Weights of a small mixture-of-experts language model, trained from scratch on English Wikipedia: 42.3M parameters.
Below are experts of layer 2 (counted from 0) of a mixture-of-experts language model. Rows are named router (the router's row for the expert), gate (a neuron's input weights, with its number), up (a neuron's input weights, with its number) and show model dimensions 0-63. Each number is 128 + 24 x the weight over its row's rms, rounded and kept within 0 to 255. Numbers have three digits each.
After each expert's rows: "mostly gets" lists some tokens that are sent to it at least half of the time. This comes from a sample of Wikipedia text that the model never trained on.

# expert 43
router:091071088111116112126121181122119106160155143143101091124145164116108087124104145132116100148080120127144098103125113154128134084083102122152124146135088149128149140104086085108105130150078078
gate0:165166133108097123128108135134140133146104133137096066111135160133134120125100143121082139112137193124109132110098180126132130118113114125120158114150119152096140106102119119114125157178114116
up0:134150155125103102105127101126146130106128119144092158170109113137188159144132132148106144122158113143160135118144155143111150109139085138180108075114107140099134115083140149090135145138132141
gate1:172108176151128144112108134175120107130169146113093143103102094136141106135153135138133177158115124119109141128125118156120158061136114081143131149111133102119080155146137101142116133143108139
up1:142098136108129135091100141108140116106152176120173125116089097095106130152120147128142154130126110093110144132134132174120130166151090144134124120110145096122143105138109106098136134161116176
mostly gets: " the", " The", " on", "The", "l", " L"

# expert 49
router:128094104137102122105082117099126147111119161124122136129122155104098106177087155144200116112109113126133134094133144154121095143109150092137157131151096110112141156157093143094133118111087098
gate0:139134113144121121117086131120101115106125141160109106112145165143132106125100193144119126131175139121153120119122149122176130147107139122109175143122157152112128103117123116092124138149129103
up0:125147139117107113100128085138173121136122140121111150137157109145116121161143164141126144169108118149129097109079140116133166141101094140139142123109134150113157120104212175123143143134103159
gate1:164110087174106147117110150143108107117164149129113121132111101142154165144152110118140124126125124171079183111172136157133133116142149156113141125107128095117130118077142152123123152155173128
up1:131111084129134139121112158130160106131127161137139126102131095152150147175152087078111127113151111134131102135143179181098147136125137125123120105097166132133135139126105134153133113111125173
mostly gets: "ge", " Le", " G", "hen", " L", "le"

# expert 39
router:141102109130133138124138142086137115170134138106123150109141156110123121165128166167137111116119108121146125108140124140127119088146121118124126108123118113092138136136080092089116131151130133
gate0:173114136106117088157088139092105141156114120149134118117136172114171130126139176146110136109138198102135142133198140138149141138114151162112154131170128135140109135116169124131129129134126106
up0:112122140107138109134148081130115137121114124182094136155152128110133145135170168098112157163110099136132161097116149110147120091153149167146108095104126169089087112092110158113115107138173100
gate1:157131121163125138157102160136111097132149174118104124145141090149120121113128172130129123118119102157098153130131131173106175108168091111113156154108133138116124102119153137092124104133127106
up1:112117132142146166111110178178127086092128149119124125092140116138138149149138153089143147120169153141157119129141144156141133134149107155153157126125162098136131119127090095083147148162131158
mostly gets: " a", " A", "ar", " an", " pro", " An"

# expert 26
router:115080120143100143102148152096142154102083138120144100089082115112164136158105133184103094136101133088139121086166126173118144114144137109107170129143085106128159114145105109117111101107085137
gate0:130110150119101135134128145132124140153100155090136084167156124090113138154133130179119131122124190084116145128152127162141135102131152090124165156140142150143153102123124114144126148160106097
up0:143157124087113112108144106090127150081123141160091153158091112174152148156141121175125153139154093160119118061123127100180131112151132133169149107121065133104136083072116171084156149138199116
gate1:115123122127133135116118139156116110139136131079114117137115110154157149148155149161128137096140170144073129099101152143102156097169152102085142114127115051113106137117152093114125132143122143
up1:151116136100132140116099142132124122161155221109138130119139075084146116163097117112114109133134110122121102123137167131129110143129077146133134140095155075107115115113126093134126122168112161
mostly gets: " ", "und", " Ar", " first", " Con", "on"

# expert 36
router:138084108140121130103125136105113145121097131125121113101148161059139079155085159164164119154131142125119099117169155139141145093115088074125163144129095123147165113155122142064118116124098112
gate0:158111124123129115137110118121112156143145173113096096114136122131148083139068148113141106157173131152067155107166185163134112108123129121120151150165170111129126165116155129090107116133124102
up0:164150130126117117127113121181100141133101120151103147139096123143193160123175124135115134129145096115136094153106126132142111132139116120176148167115126125093140126098113161128134093139122130
gate1:151124103131104142110111134176101092109150080132135124111104122147153128181138140138156124125140200129116136115154157145135139144163121106101176156138106106091085145092114144116159104133128129
up1:132107121119160104128112208124121069120138144103192122085121106117138124152147122102138125150105132154148102131148126132117154186116153187135141103112182110080149085135135146136159139159123181
mostly gets: " 19", " 2", " 3", " 18", "–", " 4"

# expert 32
router:128099114150098141103112121103085140130090158103103093140083175083151118145117133134153148116112130103134106085122134145086149080141109095143159136163120127104145076115110143106128089119098143
gate0:141131125136126106144129104106143133104133129145082103130164133139114138142104156137138113136140139167134161112145153148143158118143158139119135160170143161117144115125141143122092144113155094
up0:136173134109100144139113109134137129109097125136121090125119148123153166107191137180129118131132138123147060134128168109115166105205074124154146104111103133111104149086183160130149143122155115
gate1:132111116152118105145149090128103112148145145139126154146116097175133133164143151145140151113115175170100153127128150158132139091163147117119159158133142116102107111078137128114140134134130140
up1:116099113143161119112082176130161101110176176105121147102114108146152137140148165098133089100140126151113143122133177125098119153141141162149134131143166087136135089123136117154130112146137143
mostly gets: "ion", "de", " United", " would", "day", " North"

# expert 50
router:111098105134088124133097157162099092147132197134125099099111120110102113158126155102146123109144108096153106105179142172111099112126098101129164129140138141098106130137108135130123122108115167
gate0:158117140122126099093128108108139138114123158127110141089157140156126114166128164160109138117156158109147113129104173100166127132137126138128137154173130124136096115091161104104161141118096099
up0:122156163131070097130153117100110175105080113140118176158128079152164166131140124126096170158133096127124094154119124111131151093131112172165143083143093131107163106103155198099153114125144131
gate1:133138123120130170126088142126108123112181155135129141152113145115153093150104153132083122113161148165088148118101134099097116146187129100128160164139133071093099133114120111127149095144151178
up1:127093128143105155154100126132144106141159131082156130113092088121089134154140115073109098139153133158115111172112154107092163160123155162127157099101109097094132123145097141122130141150112175
mostly gets: " not", " g", "ber", " be", " no", " all"

# expert 62
router:140134102095107097113131171116162132184139149114143123109142176125143143114104116154101112110087169121130106108149118124114092111153114111146135116164067073078110131114104114144100101089096094
gate0:153138091127102107084086139149150140148129150158080137148138127142127103124145144176120166136130166117120134126169150118161118115104118147158130145113161147147115138134135090148091141160126100
up0:103118152079124128127130063130140109117105155169098144128137131152194162154152132103077109147135135134107120121150151112092150145124138158154144113132122142110129118106126132133148127090133117
gate1:163162119140126135121132139128109083113143150139090110114093140128169119119140116142140156146114152190085147129128147107158136076167137123138134184138135118068108137082152136106143124145153146
up1:126086120116133138124104157142101153113160120109135102095140093131108167182187135109141144082140133104167109112131126160099118117103109170165101127124190129123117148154108139127146133150081140
mostly gets: "an", "r", " Ro", " Ra", " R", " an"